{
  "num_attention_heads": 4,
  "parallel_block": false,
  "decay_shape": "linear",
  "dataset": "wikipedia_en"
}
Below are experts of layer 9 (counted from 0) of a mixture-of-experts language model. Rows are named router (the router's row for the expert), gate (a neuron's input weights, with its number), up (a neuron's input weights, with its number) and show model dimensions 0-255. Each number is 500 + 50 x the weight over its row's rms, rounded and kept within 0 to 999. Numbers have three digits each.
Before each expert's rows: a language model's description of what the expert responds to. This comes from a sample of Wikipedia text that the model never trained on.

# expert 2
Description: Names and titles. Words within song, album, episode and show titles and personal first names after quotes or dashes, such as Love, Best, David.
router:475502460542529526493463529496458442444557433480506543473538558426578520485526448524482590439592492497443488447533458481496485384485461480457546443577509484470570383567493457525517511467542479424378584532424446526567596467566427487467599505501521485505483486477427475485547531506471526417564497480390557508545512483423508592470458503424520575550533511490516455548598375520519498474445494544487475500514550567421575515501432524501523471439449546542513473425475594529556449546501459419516516500457546413553429491392484462515433461506474469546607507477562513466456506494464566486547441562565458412461430497569596518523550566484596478499452535467523601510507445389635474519557540544494452475437546423567591518509492530504478506525549562518483494497518546537449504433477612
gate1:507482559570479511392489437486577412473556575465502553510565507415471507549556522461388450525568523479556400365541490499527465487652475552475448470525604515493572492533518418526472492447471504431475477527507631427528485512500477537419524527559511544452581424523521583556523455527493598415530479450467556548457530478561498494460513445425453555525519474537527387578548446468525443426466514473507558538420479523511521477482398497425540461470455598633482541540487421539573547466410572537495528465483526441506464505467432511547480488519498469549469481477452499578550552552487538460478451454589479448471513524525520485541530497462477471512556543555461620485550492474483499518586605533556585516459496523535556500529497437434471513452563463533607446479500402542512460492595491
up1:471580465485547569445514538573490493500434533496477559463573543490487465475539580473483457494473453443550489521621530578468466549568446543421489493444510411498478549618525488471553520473509575473509592495465551447559553541517454452537435626462485487577518479515469538465542467516527512414489557481500525419458487516583424404562496645528558513472595448578521471590524438487538485517509582482459506454514386430494484557422482458529478592430460509440567488465485453533561444503503525487526520433582604453475449505512520490627554485496545464471440545472522457598467479467529563499605521507530453416521434460562540505580425469470502556493534530439395501494545445497531501478639457539507451494539525524443563442514538505476497484433565498538517509496571536615578464533597538
gate2:475437592478468546527480522419490463471455546553527543506607526454501514434551490413528503534497501490522493560516389426484492504407487531530465539492511509477480459525497466503498439423511526453532609482398423565470466455463423511447411521549460483561543533482454460501448651486529501400459458446498515591500491580445524491465456446430513398476365525486495506546554468484562557532426513535498427528569570538479496567557464472487462435500489509495443456506449521486557468576503568456490554467543532516468454587441515500583442433423464520475502503556573539566548420414547492417493616492486503519472552477415441533475493577439502508502434510574571521498588552470560513513426549476432553474501548526436540580499521511441685410544498548454490462494490436519452415405486528
up2:456418506513482517532557423606519486422454503505551418456491462528451467446431388529525471483481472530484516502407523567524541475546538536587500552511541436448545485467497557471505555497530433522378597498538484442601475530464445672529415500439498495444573499495531519494505493473501465493495509537435516599601469520458488451485500445453421552516615489512559568521486538516487462562588377462558437437591503469512459512499651484498471558479475427482528559504567511459534490420448441557524423462546456500485531527486530434433578513591467469524513469525479501413424545465530471517532407475532466488626471546512552467470446581447460489455536509486497464514484474519438614423517535544505441409499500468495478557491516421367481576512461462400450484493445517469524535446494537
gate3:437503567476382505528479593506497492493467423534568532530464544465514452556463359586464558462549527502453516476556432471525603516441529622475558400500529486469597473551510433477526493509493551395485480494430458510526438522501426562498424506578467447527589515467487491586494466608523573536541477515401583437482395533485521451478506438494551380512487542541513496448586455487576499488480520490435470454519531522447539488579486429470526475512460558467531492431483544464486404545572449572484499481557481524520468496456506505484501446454490504401506592469561512448516423402441525532484454558503505465490437442548503513523460565480452518569568515461467544426534492482469526426525556502569609446489569495539501566392440561432581549441523404516429417535467592521471433524516570
up3:480567436523521448567388539517510416501476535484508432521565531539485473455487445483410530558530512463520488563570558472476593479541496522442562542525449540398448507465555512501517567431460463441569413500462524537515445461591470415440465467482511494419496549540448582488492536448500512455495580459436465528500485530515462566485531509476524545478508531523555575499456487497629452492597585581549414565526515474448515447576360422518562563442539523602528420375452510485560593512463482504460495503515439469507512525450419589567448561418463514482474525566480485444474506454552529473445421517551458423504462525622559434485619553514505469472502481485465528463510505531520559576492495542524472425543567552554576582417483514518596448438493537490513478534550571546390498548491441
gate4:477471560514457601413503593450564475439539556583575499524469501439484546534487543515534450531543459497503499548468482550603511439496479555460424410437520459506506496404415538528518429510605482472469513499433510405405545528439458494412429539534497505492505531532523490583578464495487443548445469459422453418536446487447554525544484460587418526503566537509526451473477517493559542497557479467429507482520452509481383476416482520494450451505472476467472554474508586492532500397458585532529608465561499615464499465458588578456537492472396503429512379505512519429458535412571455612466356543544411568513560480468414526397446502550502491507506517520491517504555526496473525549522427550473493542509498500502571558433528483540533447491563478394507489468512545559408482491581502
up4:451518404515584519616593503497499525435529457550545613510571533487548476522530548536566516480523520531500511473400472459469533513464525528361584542554468528457527506443455415447514486450527544510511445416435505473447362485338422474426506451492541470429506529511484420495405420413466488513462603511498478549450539509470454532518487538527532527534499495587436535471414501493512483461569476556588587437542487480499509551562393616479495530512461477450558487473428544467517494441566540508594507464591518505457560454445484531593453514627500424552439499479415464493478585513501474509493515382472484521511517472473496512527490545499489461489445504474539376555530564472433500537532420461500481529548505506532517578481482489562503423469501495435504476638568525491475412536495454
gate5:489457469534400492468488548627505535521537509484468382415587447491478442459470538577512480397470468433536501583494520446578422525498513411452511514504474519471502448445523487526462507494521499463519414440405513558563571398517532457648499604498515406424603478484496455491501492439577560548622507486475436516555479511418552491401456455551467447525533510482548557504440500522531488534520605328484460545461544487472498466465482506513458546449469503480522469504487562559565431574529504529565462470521523486468543510499573436466479473524513425557475500409432463476565484484484491392571481472532548474533436463475525456489454565474524487505503400446442519483613456571525432496423509585468473492432583487406451450459549514448557551561609455534531449566514520502528493508506499
up5:507473626402523580507459504522483492576398519436549541426498517482470419466500527496513461470529472517521511448531489504511402449538373446459472526552457434469475473494562491392407525564498453641466520499443506472509531417482458477517548504574468494452469418539478505498517525487513456570570607517485413467463553451551453493423524460466531478561449485450362517366543463540502449513514542448437587499526483508566444486517525447463471545485479587501623502526557413505463538520522420439536505568534482499576433531483496525484379509449549398459552495422518436520511421484566474498518444547522441513483423386483466487492532515430595521485558493428489486524455470506557492495507494428476576532405471510525532438471515520486524500537532490569397447520554439376614496489463463
gate6:513400493492527471436548441449428511449521443468445450519489505484485507580486534583584556433557423534437539571474472378505449527471484558454472516586500504506501421481489507496417454466532557471467416598478493482548527487498490550508498469595507531576437368557498471488470497597545458529554481416529418553391567515539485607487497541467549521441582501399468538508541482495449504445432635403448485554503538372559497487401467400461487514513532483545483491465491521564497531514541540447492502548489420411409560486458496497516505472486486518578580511538475443563568565470452453533562498561455482495464523478497607538486474512526441556489597625536442554435413463457612516508488446558475503491482527480525386484543520510470480509522479499422611509454481529536501541552490554
up6:478520480506523462526525554520576413449539440525536517560455544541407532538493400479462456464407476454553538507524484402417496442481523525539500604508497483528453489487511431596642498454574514534541469531448471555584441525560516462432451495433565539497480417468472413413516524474549524521478515550566521457549466518433530527425521449426526452483510523500453578504508458432449450514467554554572496440539477508424511411448424592563557546549509495428544490521543475476533623503362570482420442498533494508435467434498441621523486512436485432577492565559462513426448482446471569507479501410423524473560509460501461492534526584573369447439453535477483398517586545442444460529504584536503496488445492488479508455500522524556493548525488523479452543622428469570538549539495482
gate7:533446433444494525479499573586449489535506430502528546426496526593438569510577480445554459499597438512585445515502561483558487569512469400503467500477409538520468444499509504503440473491602571419425494475507498549569361497495464524469589479466468439524468529482604552504513497507470549487527431536474384588472504395503499511525495420392516514487517588433467463558577519505533554473464478508488537471475372549534591489456488435492448457519487479563523470490512522484501506516572558540454479483472417463563592485499504446417437477517503446523552430445522572539521639492513539487499595476515613520422545402515502518437547429442551538375443494517505538542539509473493524544405467571507574506420567490533517531457574505465595585566575499507459408516543490536489526510464512
up7:517477456464448531608479500587531545418417531502463426398450477429497527479519520479509512576472486453556514456477551515527497467546556479445445475475549464496469599519480574488471605548527460474520481499491528532496500547471476515499509492579412501473496454476442489531544486522446590623546489584480449450412546598441504544431552499506467515455435529518529383506566538501565579526565543397489405507511461561549541411500499424377409571430558481537577436479543568483453506526484413533607574501457522530422543556538423458472446623471538476470436496508389495570517416428516470484436568440480450490445457564448460562525525445432497520476528448436439511524536462489555518519547426516510473532494451501526499586435455478483477545420487511575441554545411482459539500551419430
gate8:519497568482615562440470535583450496508590538437454450528561487416593568496551497457479578508504516511493595469455459493440501493372503525459410567493480510435570469505472440531487531538588528572441520501467465544520528600477554488524472514550498564478458520483517496529522479530433439517504481468422511508462505571511561458508496515488478436478487503544469515412408525533498522503474574478558424424440621439514490572571513507443578534579507446508423445465511539529509574592508491542458415504475495456427605584477532519490449602405532475488559413548492477408546493447491499539488386464501456493452552454529469483445427497452464564482458496513353549532568487476454505441479501467582569565397463455499575566534540439630505486500572558531426416543511494452436553445516517
up8:546386512554545532531621525515462406513534534503527419509532564439470436493434438528512523494486458522500424542517457557553431435500498534465545518523574473494485495565571495469476595470574545476428534566559532471464473497463483485564428458417510453543487397559350486481448424506502422555522467423469516531541535515521467457472389492480433494595501447459465451494545478462542458548387479486444504467522497571478491460589415489429456427562536457520560450459486611475376530470547499442596430525577494519409477510488496424491469454525464508458443485477525514580459462513542541502519478459434510532463440453506449557580509577540506606487422515444542471492545513447536426521492462512545500615478493440472489530537390469509467501484473550582477505573588562452581538468475636

# expert 14
Description: Measurements and decimals. Digits inside numbers, decimals and coordinates plus unit words such as km, ft, mm, mph in statistics and tables.
router:459456517416551494520500522483441492475494437533401519430520373380502530473493496527533479515492561518426572405562439396488569438504469399492480458486580458380453401455489498564571550506563464483592515501433427549506505508486493543484551499496623516471411496442506521505467498499459494500539569544567519485536387535544445543518459500496502545544579469464464413476450502502550509492543477452415467528516424491513453538437490518500511483619525494492471453540485459515383467516510420482492487478521516447520434433480572498478429522585426502496589587637500561516486495453485565463539453516493462565419539552475512519493527524589505447463559455543637513453568461489512542544593483507511494479481475472591441597581505578370513419515444503467502474596569514548518504457526445
gate0:529538451468515589611499487565429353494548528512439520421508480579483500552544449580553581491506578525579452516450547478515578584453459522563514500461483559525517526398534563496514521532575503478559496547477509454511495517501440526535561524458450574499479533463530498533535573546438506496504536571428512529509502520478496515460534531448471409513528582517516567468495442510425496554578612589485530483547480582404387531522484405524525492419499550426469564436521461372465496501536565473477434589529510595523559480431455533488507449505438567542460452577457438486552501426487447551559463526567516446578393586490510501475565452481481500502532449553515451466578534498456528472584503498556523506546462432391557512578580558472530569511476432531416395531577485537480539529496415
up0:656584517522485454490605473517509604450592472408544489539500479492585576434428605478497458481419480429548520494415448429521377421458473487430546560475507474464498550610498488477521540490488478456534430473475460533563454455477489413442567505493524547480570496607424516581593519411502527521479530592562492401523546508514375528518541435513458450479442466491549426490432552576488498521449534451484469492540538464548536619516558539530487471474446516546540584510449457489408546505486533444525434477567525466510458412544395487474560468506526452458555506502581509557544514510467610445484370569391523518510458520535581446482484504486485548568577516562500507499527490419505482460538471551535549524546518592465531488456504467540476489500504462435445457494477476495476550552544468
gate1:405421472512518478508466447535511503508478452458437536530430557444400508541606554511574481457609487518539380537616497433529553454535544585392463522559469465468622453595529517485605468462562523525455497476539524568533501449491483525598484444528475567526487416495501382458570469538591540469469447425532573536504490495481444489488505412539549478478558516577558454509473382578482563540426529549555513471520466568549439495469529475541541532551482534563513454483539470460500513474554444601555463618513503474468449489428456457532517507559337455430489452506511428457445475511451479499497471478468473429522511537490504516500508526483539505525551524510445531484488484617485532449511426462426504402482412435572451536486481448499549459543534448518577417456457524481466590413483481
up1:517525530487493535457534479542483455547531536524610505525514526486521472507480520534439532539411614445457600381442512504562530455529567553603516481474486464397426542472517569447365379488364466464508488603525475390585493481501562386389487491524529493523544490498478608578459571453365464545474415535489526473521463553446564457468514516477500542492467470537479516433574548479489516405508511443464521520540443459539502393520468540409479450545579494503410572541457444528472596498430577542538553435550496575479524470546521484467516554435486450507471523585511490497545592563463420474499574499565504461530403448529457489525471456497562486493528484507520566532585500486468517543542491487533483455498581550489507541462519498407546433527489538436541550549523552516485505572531585
gate2:457451545440423533459498529524476447493591459488396464568618510465472520498529537544569590518491548541486555466539497478460483496501603519550474443465596425536501532519470433490570445506512492593434502526447553436552558437466529504463554604537473440426523473416509532510452502545428500503471490463463504497526508510539501500537472455598562539483556450506458464481531529450495454467464401536420486555507453504553465404592480515510550548632528438535455501612399554474521525582469466625509477462530513523479531507532572540554475509490567441456557462470519489498477520530442527546480553353481430467407408524532551482483380513526551576506518516529508578517490416488596497463509532583458457460420468536590500576526581532461547484537458548378444502466491494473592412428491439
up2:376505414514525572470498499501455494513565550561602478566393396545472564476506498492563535602541463462444524484492483520478480621484401481504496454519499484457530516504548417471470484470556530474482596497569505535440298469467575485642486480497531468501580506468488479414523525458434571462421436525517486520465473523408474442486537584471536525452522400441501497433532516577462476494522580410446526437517501471522485597470461450475489473461524525510475592548561504520579529519454462475524556518450498462406563451522503466424469566488487512514462525520502522595531544457497567422549491387487538462520496437514502514449485525502449503484463410524548438464522507485465525522627505548442455439465574575478537463456514413530490472493568568548543435386459493514498460585443590
gate3:463479533520413590499453420480492437403464492605484565450469370421510525553538550439490531539532483500392468440489581529494381481531480495466607509427483546513494540603444480430585517529539519437527516499523574539548451533406467466476563506449572428518390422503447493529505436539512463557515474473509473480545591478563501671469497489529482426481502513528486427543575529518524485487500471473368560545420552515484523480495490462490548515453520541434540536567507503526554500470494547485597506530510439512447461475500449516540520520562508457436470544466451383558473341530556487582538495449577443494487466506550523467507424544533483466481516490455484477414562595537549448506585612455436512491570573550502528566454500513427463535551493533442482437495492550496538467577488427
up3:496433470494468501535532510384554437523474460496546522421476514528515469531503428461595512505503455526470405445505441524515578428514465517496485400498537546531460514420461461519468470551566475420546456447546470513547510549536466522567540546539480473527412532462542533534579549554462499542460518515507515561450446501596559473503528464428526549536487450547480563478466532553508557496473506448520430531509444536541551509527426535530454585437446538459549529529364657469490520534404545544492534452524542492478549500552475446469514536634532552515584520391526528529517542549435511484415447556393484615542508511478447436495519472469603450535510529395543487473551410452447484428458516591486401468538578498513467535395477506416592546439459502440522415493610382508543539435503534
gate4:492508509399538517497466538422645467471479453507428492493516432499496537565539502453561458540521474419543455560606496425445515498508437513538550477524482543553425502597586568481520391468551624493437566504420473592485455565499512486569419548483493545501408507538601504496521522432506465547487518516502566495557481584471474466426539497510545483475630486508494509479527435514562495543510468586563497484542554531590490496425581427517535424435427477436420504528516517376526521479488480464495557428517478468535503520545544434532472488524530492585513540386541598420475446386546425472538559500467540550442554505419547487441521527502366447535508432523571520542570490432510559465572480424533552502450558502511430498498514460485574521448543515564538532452450553468540494455524587
up4:515541472579509498428546504475434440528514498485559420555461490468543560542481496543393500519495464624446647618499548566494585486539509435491411520497472519479575474562508458471473481575476527485433470525437509474434572422486434476516531397443447542591468460562526517510460528565442498479478500536486455454519570466555557481470495532432552620538484527504542579427524453573361450343448478595484519467542486554507521572470562496539544466475530523534502413586525521515599476480513519525453471548557472546530408506486574474500617502533489499479512508444587504532571549452424511514510598479538450429512471487549468510553499500531633477536508530482479640533493496515591474538534459529548589480462480474509429502494435499593497511405521512486515418481499527479560487438498444
gate5:466561530446538469519514465520470651473529488462485472537485440389439448452405544464444411534489530498501537538599465537529526492578575512477468544450576522467416463407482517464544527592521495462460612601586520555509493445541492460475520530548553470523500442514442488537612473511497548523501535537584539499490409459496510427540449502488500485531440423524480537451572506624452573485419480493436469528515464519519482468585599436569487560522495446484463460490570471461464452446498423451444445588512526482492494450527617543388476390542517428464450554445405531488552587512553466497534526526479548431543520406490524473480479565459461534480473459451469569442527625530421555474539473460383477441477516449507489583509518480428612479382500511567527477503480525508526499506549499
up5:501468469547531518435491470470442466454579420411483491553473532442516500520485547472485500422437500428519453540442494408453396505445457453493533515506537478535509416542489610560521467551443494483504481538429596472495495519445500423455355554514492506418519441605502504521523572442470508470462429490602555562626518518435516420498497526475469453554460479558460463511511554536486432531520491475587455414412546468498513487463540483534520465488559527635462561499494500532480515505528467502476571437572548499433504480428647439544456494512482485584481507518445537525548483467537573484563499518468535564466518605482569635524525493513509547488521545461475537551561488442542573450515490384480504412391544565452544416455416521545596506401496480401558592521447543491477547553497517
gate6:481523449475496474569615584515460525475485441562461486415374457455470466506515573489514605434450590512416485400608531418523495522552492495466462555488512562548572546538496545572558576486394400479487512592412489549490537431529456473562539518519478493457442521584564539492477506482528463517468591501486539550541506456554503487592451545471508505527454473501469368461496481546513564476553371480497590556418493497442523509501509504444525553505398420457447528518489489525518461457446543459495548378534406552467567412477502567498465486593435593498504525544507506525545494553436516488519450458520431495494476442463443610591393485417426565418483540486509471504572538587470534529548499480509491564493446454406489515506518527435540494496452464506451501507600530476548493444510435
up6:442632421483528499505561477504499591466472491447529507514440466399530486543468488448533526511394480615503525492555593530495475485553514484426593513446474478561510397502431500501606506461495419490455434485495409495359563450506491423471477501424397419486475472460542510469451457366450536519505607494476548479609533575494471474484540477540574512485461467446486539486500476518521461450521453468451551496505454551457489397536432446503474506507514411557491551525395526490491507500461540462481535504516406613460531438472547516482497490526433530518541513454496528402475439494481481476522578433474552475459439418407525449523471498526595543509444584531534473496504457506554574498411568473470536504560466465503519520486415544571545498553555613439441541503629460534490529566382466
gate7:442532499489438488576503526541571550401408536543465524412449549467526536465437413615476449544473500501556577534592433474511517533538447512430508510504530423560438395451573540382457518516530522482555476573461568581478496431450497508423480468506532537530494539531559580628477413437505540496446543477506450424547472478540504502535442554560459496525556490460473456508580513495569534459563487571415454501462511452538500557502496491431468474581523452535450582520497520524507543501416469537591447522482519477536488556485481521409463559514443471491614480469486471443506501523544427588484546437593451487548542532531435525452516552426577440499438510515600600443542532535516577507510558512469582402513439568482486559510527593499513434451460564447410438533600553445458529444550448
up7:492416561502541415508419496456502374475483474394486553607485526505552479538552515451486538555509518436517552462528484506436491490507463570418474562455391498568495487563515475511501470484492473435456498504444398463477536488482539501458459517406488497457514443441417543455484589556505489473551446427427542484510483560490563508579489480460437477562563468483535441620531491567561576510581488452543472501498485488484587498479472569474544454389453492471503571523402535382542457501456607606489482547437507598476458465525431490521431452430447507522506537415506511548446527496533501562519497493521606523519457451445539461372496552465473512437516495492412486563572466537525445573480596552437487483362507414429520490561577493503412482409482522567469522498508467517436437522428565

# expert 6
Description: Infobox field values. Digits of years and values in infobox and list lines after colons or dashes, plus field words like Coordinates, Genus, States.
router:400519499506462472520503528431428484497512424510455492429517535514547499482593470495454463523489467486487396454447484406442526426534474448576551530579447489370483573386501494589553474431556500498557503508447580520525500422462467520503475503508518510436408541473474537520547603474511498482515480485496503498510566709524548528518494527510475590465582475474471470494651515502462590494511449495347472590492484535452466413471490526421478554588514426560564516470492564582495561546590467477571454543487500471496375486366530451433492510511507480526507541495528501457487519397468490472571514517463500492496526487448491533536509454483516504521486386596518489498370459410498511534509446504460439456403492531480529538505463567539529498502396467490509526624485481502525539502464461
gate0:515455518497562516472511462510486520473458557464472540583550584441494416534463540403443503464522460470433486471620602546460461583523538512646485527503576381515460555462427476522518425533503573544504496543475446422474454441518454531590516515512499474504434535501595423435514494551533511552358642531559556513496580557515527498471424524477489512502531556510485491495543457490456542548546520428501425555551481454521496473501500437482526457418481455533444509500550428532400518480477480555497497436471558503411371501401467583498493548528486514567514519499528487580502483492503462615490524504525533441562433455483419593543403517496424459447553451509493619535519507467526483475461438514513520563526449474509466587551443484566502453501560552501510493557433459519476497367356514
up0:430515474509414490510526534504388530563502391517547578526556517480522466485530525525484467451540479591447472477523632541440478568503510452561505523503502557504478463474545470536426481392522429381521580543604474438493491464496374546518506574467512400524483516511509599451421518521456497589460524518469448555545426484550467477510461529549485540533514476536605512455493565474559467486550506533488634534485467422556422485610516488475503462569471488510552506507576517440543540445443453526503586450340531554498454577476451535458425469473468491485575504454507374599519470491441548541452489495507591479566426585523562481518491527522570475426555589524510443513471496527433566495479503554462482493435500452510452466422502420558464495528555546516435495502458527549427575583450440
gate1:521497507505442517431473449486396512405576439472588496499530482506614392483526487488504555515533424491466505457457443436567560410511524423527528456567504522505520459513482527542463507531536552564542516465542452438508485444456490544427445566542423511515520449464529538571550439509539593494492472480535493452544459530513440584597346499568461585522468489531513443498480421543464540494436500363465439506493481526521481464493462527444498495571508508454480485429487510488489563480431462483468579541486562530466592439487522464401463507529439519606532536432599438532495455391485382425492371452449478429492506510531538499438638548477476510579452526464521489520418550482622520540502408484450525612502551584502502479447484594564549474489468434456465542518525507504547436552486480
up1:483512457536485504488569545502545482464462531426518539547454593454505568474521464404538532512630466535438469497500532532420428571501532422504456526511488437477476463471480442490507449485441484500547378549486408454549488532495558579590407430490373546480421479520449500438413497539494587555475419527543503538523558483560483487498470505544427497443471531467497479506414470421401579466570452504562521389528444547573555533498475499501448577464546578471431585533471428487487575499545462533492501469595558505390600556536466522553562464480542575496567505579542496467448436507353535442531554552457588490428413498518543462562409460473393542542494533462511591535411447509491496542473496459548487484530536616514494487503473502501547548486460545524437473559481521450540514565515499
gate2:558468447547423548453477528505479440481536430480532465468487339454452488471557519480513474554578531490557517495473536440441544536509483487501460503502505511458472580477416488480495541527569474563408443426465534508527444381416390464466467484528396642518440450487489431545566550544550467500526430429571537550523465517542510451445538463494476459488522407556552390418464540520474477487482510489438538495580390443484440482469476580515413455516491561514465420416491591473594486436497545448506598487515508434488489534481530580544580534537590577490385541435548538451487529488479543423509493464502522478542474441487423440512396378494485533450479489518475481508445413457546522579486519399433493449483540549442425529504584413439430473493491507500502480565464451479514551513454517
up2:522476512521563461525487373429557492450453497580504437492443486517442430484434571469493447446602537531573436515562398471545473543502527525488524457452564516488528476497520615446485530631548519604578525502517442517363520497457478493436489477519510529409523507517377476415492473392525494635538455476575513498477517497558445506479498527477518513501473429497500451578592414478414446477547488515515440545546486407544503461470478461524522519450511455466539391538544558580529422457518489515531541496502556633566482501428511625451556439549482403491487507382497538456450557438438513544471527479518533515460437469476455431449449467552457497551506465467509488497448439530523510536435406513536503550474472492334413457483570436468484523540453521512534454492518543565511507550493488
gate3:520413492533383463502517580500477496414493575562502494397562498434363461462550535523513486515567512530606461383518452528525542485483645500513459467500501491524505418483419577481475593474550564480488447506376410516476480517538413456513501518582531504468492456457567510567525553492443462499485468541565458461564556564525568499467510585507529500520489517437432497449558482406481526507548493464445500538470475532534423481633467482446474541475424391555564558521488545398558460603518513561597529515451592548550555567496452484496539498489497478441470567436449552558481468479467491538544583438525523427515549497505475506542468481464450422539501496450562456419404453497487572616517472466501531500420531472501498461479508535580458570589513477520492571482573466507505521588427541
up3:459564558567471416445535519514487508504524478556458587517545519513535571494497435478473591580533371466553525532597462430508547480486402537531443507580599440453561447474550549516517590533511546504493442461518428421455525538477462439509495479466512505570510461536542467522485539484576496581488465547448502438480421559567458569488527471438520608425464504532474525453436514565501700441511429493487512455473454570506514553455527548540582481542420519502548508438440562583454533531536551477546529544489550544473557519517493421465534462453440582459462490519535546582457426450574587522564464443575499521539541531444361461496574410454431476575481523506438435478516532477506592543535519472482471438520562438527594502499435500474527469526567475465547555456399505544491536450487432
gate4:504518561455534558502524534467487520489440528603471544545347450462521446489503510477591598416385451493502596563552515568483480502488635406584504462486459459502449489442475450502583478465485530398463493527559549458582490464458464420457516473520472493469459528457466527391462497457482422546505432464487459525435527567514581530537449596421534509534498423401489465566477510599466460478485506505553509514484481358525540472487555491525459454329562513577594498482485416543490449467471564508457564450472528481542430457456504458456414470465566526543559417475543522546521494516551451506593495438609527518457506510582576460433535559533476551430484546603458492488443505521483495542548501548477596494464509521453424522542472465488492510567521562474468466493445517570495578494484519
up4:461533489558423483486473494538532435532509537420444442448566623509536510517524502480486522459585551458505542457464438526544479471517457501449508510507550512492535420529481555533614521596471511532569527583502494447477520538503479536527507486412624529506491469541508462551481461518479479583413559527459534440557486398501480517560563459508545566481417539593466538484510475530483562441487462533367474532488504539496469508528452609546550575556498480491477485356509523420442508529513451491447485445469490501564381599508425485558640475565558452374543540590484464453473572507481568569506509562458466450518469512439532597586422537556527477644461442393503467513600533519507535553480471479419485483583529519536493505557425417552492422553495476533470523442500530496439496445519512
gate5:532521480496458396476495509491509457531537536433488504473463484448433513487481545506444435441381540475417489516385552462473489473580521514409373381462364479469528447450476527473446490435486562483496524473509519578566494468469495502472518553506526468476457438508441571526491498530515493561451475425477482573501518526541491475563464551526485479564544613442471512488520479516573567482604482561483491558453555434495456370493422586484578505468432534567508530490510457476437515521513527438453568471504438481475485512501458504393469539547447512444560573434493586416449590539490400504499478473470536463455493445459448533451588530472583570550498515573494435480535489605384487533515537516466549554530415481497448421488528543369540520493427509428453561577559525587479465412466602
up5:484493563511499512525460502434526519532433548566523478542451493523506543552447500532535513517520420493628496551533513478500511519479477518588459440521471545598401475464439432463438421406540413494509435457542512556510481410445476460483504543481452519577531467447517404519518526506499541479472407469505435563471543355481495560481406404477536413570493471395457531374473596443420484538486608369544466473535520504525639492474507446512476501549521490432512539428514466557513399554534469460488549528430518527546435436530581483480446533499583420443531523486509563505474499582452550428464573501524406422572430521589521458509529542475470553492447526458480555498558479487501616503499546545446494466437394463475525514598567554498445484477491514435548451510491440492563479477490554
gate6:549458507483404507410550496501410577444506518572486478488542469531473503529451495544526509482542453454602495458459491534542493477577516477429485536479493457499519502418491536512517460489480427437479447524441579442549478487554470418597563482373443499410583511545456498470528522514602552516549488510548525580521501485496513558518444541461542499490482433554446562462477474519468527485518495478625473530418465596462560402495501495507488480451536511440503541546576464573427472498476489510341501489507476466542478454478504583372507478393523494421579504475439476519587518618498467462454422456551450629535505525453512534465593430503525462490456487471444534506546458471497501451522550535557546529443493561497405557517494586528431505516534664524453528573643479524377479479467520
up6:510574479549485441528492470457462412443510483423495555551520508494535548481543562509515567478460523609512482513503521538457527495446536454481509558521509492479531378528497466626479567574536515521440431440482522447534458495472485487460441558566519443447549482507501571578547619517455494478469446462451548427514489520541473483544517450421518630506632483464502530443455597596460519425447503557517570557516548503515457615510545612463498486590403510521529517518452451511451476466537385428504466459519493432505513574441464361479531494532496400510473528537544598542453517486423475428394456526611484463506446593563534496538470564574490544490580490482468487546532547562557574474481538485502444412496540477423442435494453515552521544445507382498514422489468550508478529519574427
gate7:518507496518485468568499521579513513450437605632430473461488479489543523600547490532452542513653602455427504587449462537518488551526559520474423515467504450590541494551479448555412571542498508416633561529628473447513497462467474412499444623485488516499485412515509496477457525383511436457516525569523515539516449534500527515476494450498541464485468525513517545483539466590444458489482492454488409430579435483417490451530498595492461432488504538546621421541495546626485558508481541512482416604500470538495519515480479506481559541499489469495554448480527528572496428441560554584495532544455544499491401544484459479441461471571478555541536485480503634482504420497583513495512506543540378528442561456526501601551484558536496508476539498483501457530520531544551467420427525
up7:565436543525499477496480471423544532446504516472583434463447560544543667524497583520587442499520488517478467371471593551588458455440515566557493519422447415563500538466546464548587544576558544440512437496537568500420441536460527490465532520455476491501545554553523574455489511528495498481482481537569463461411562518491536379444503494456476506549553515593477458507451397519523553489498416495591413465475559499503575486465527468594526483549511526478404541420450492485551469478496590498499576462501564479465537410500450501498552603531489427524554485508504541472594524446538500469519465556439586403520572510575464553569436495461585451568490455532435454442496508463592475450440520536431515479492426495528556496460524408526437427519487426534611492516475557506456450435507542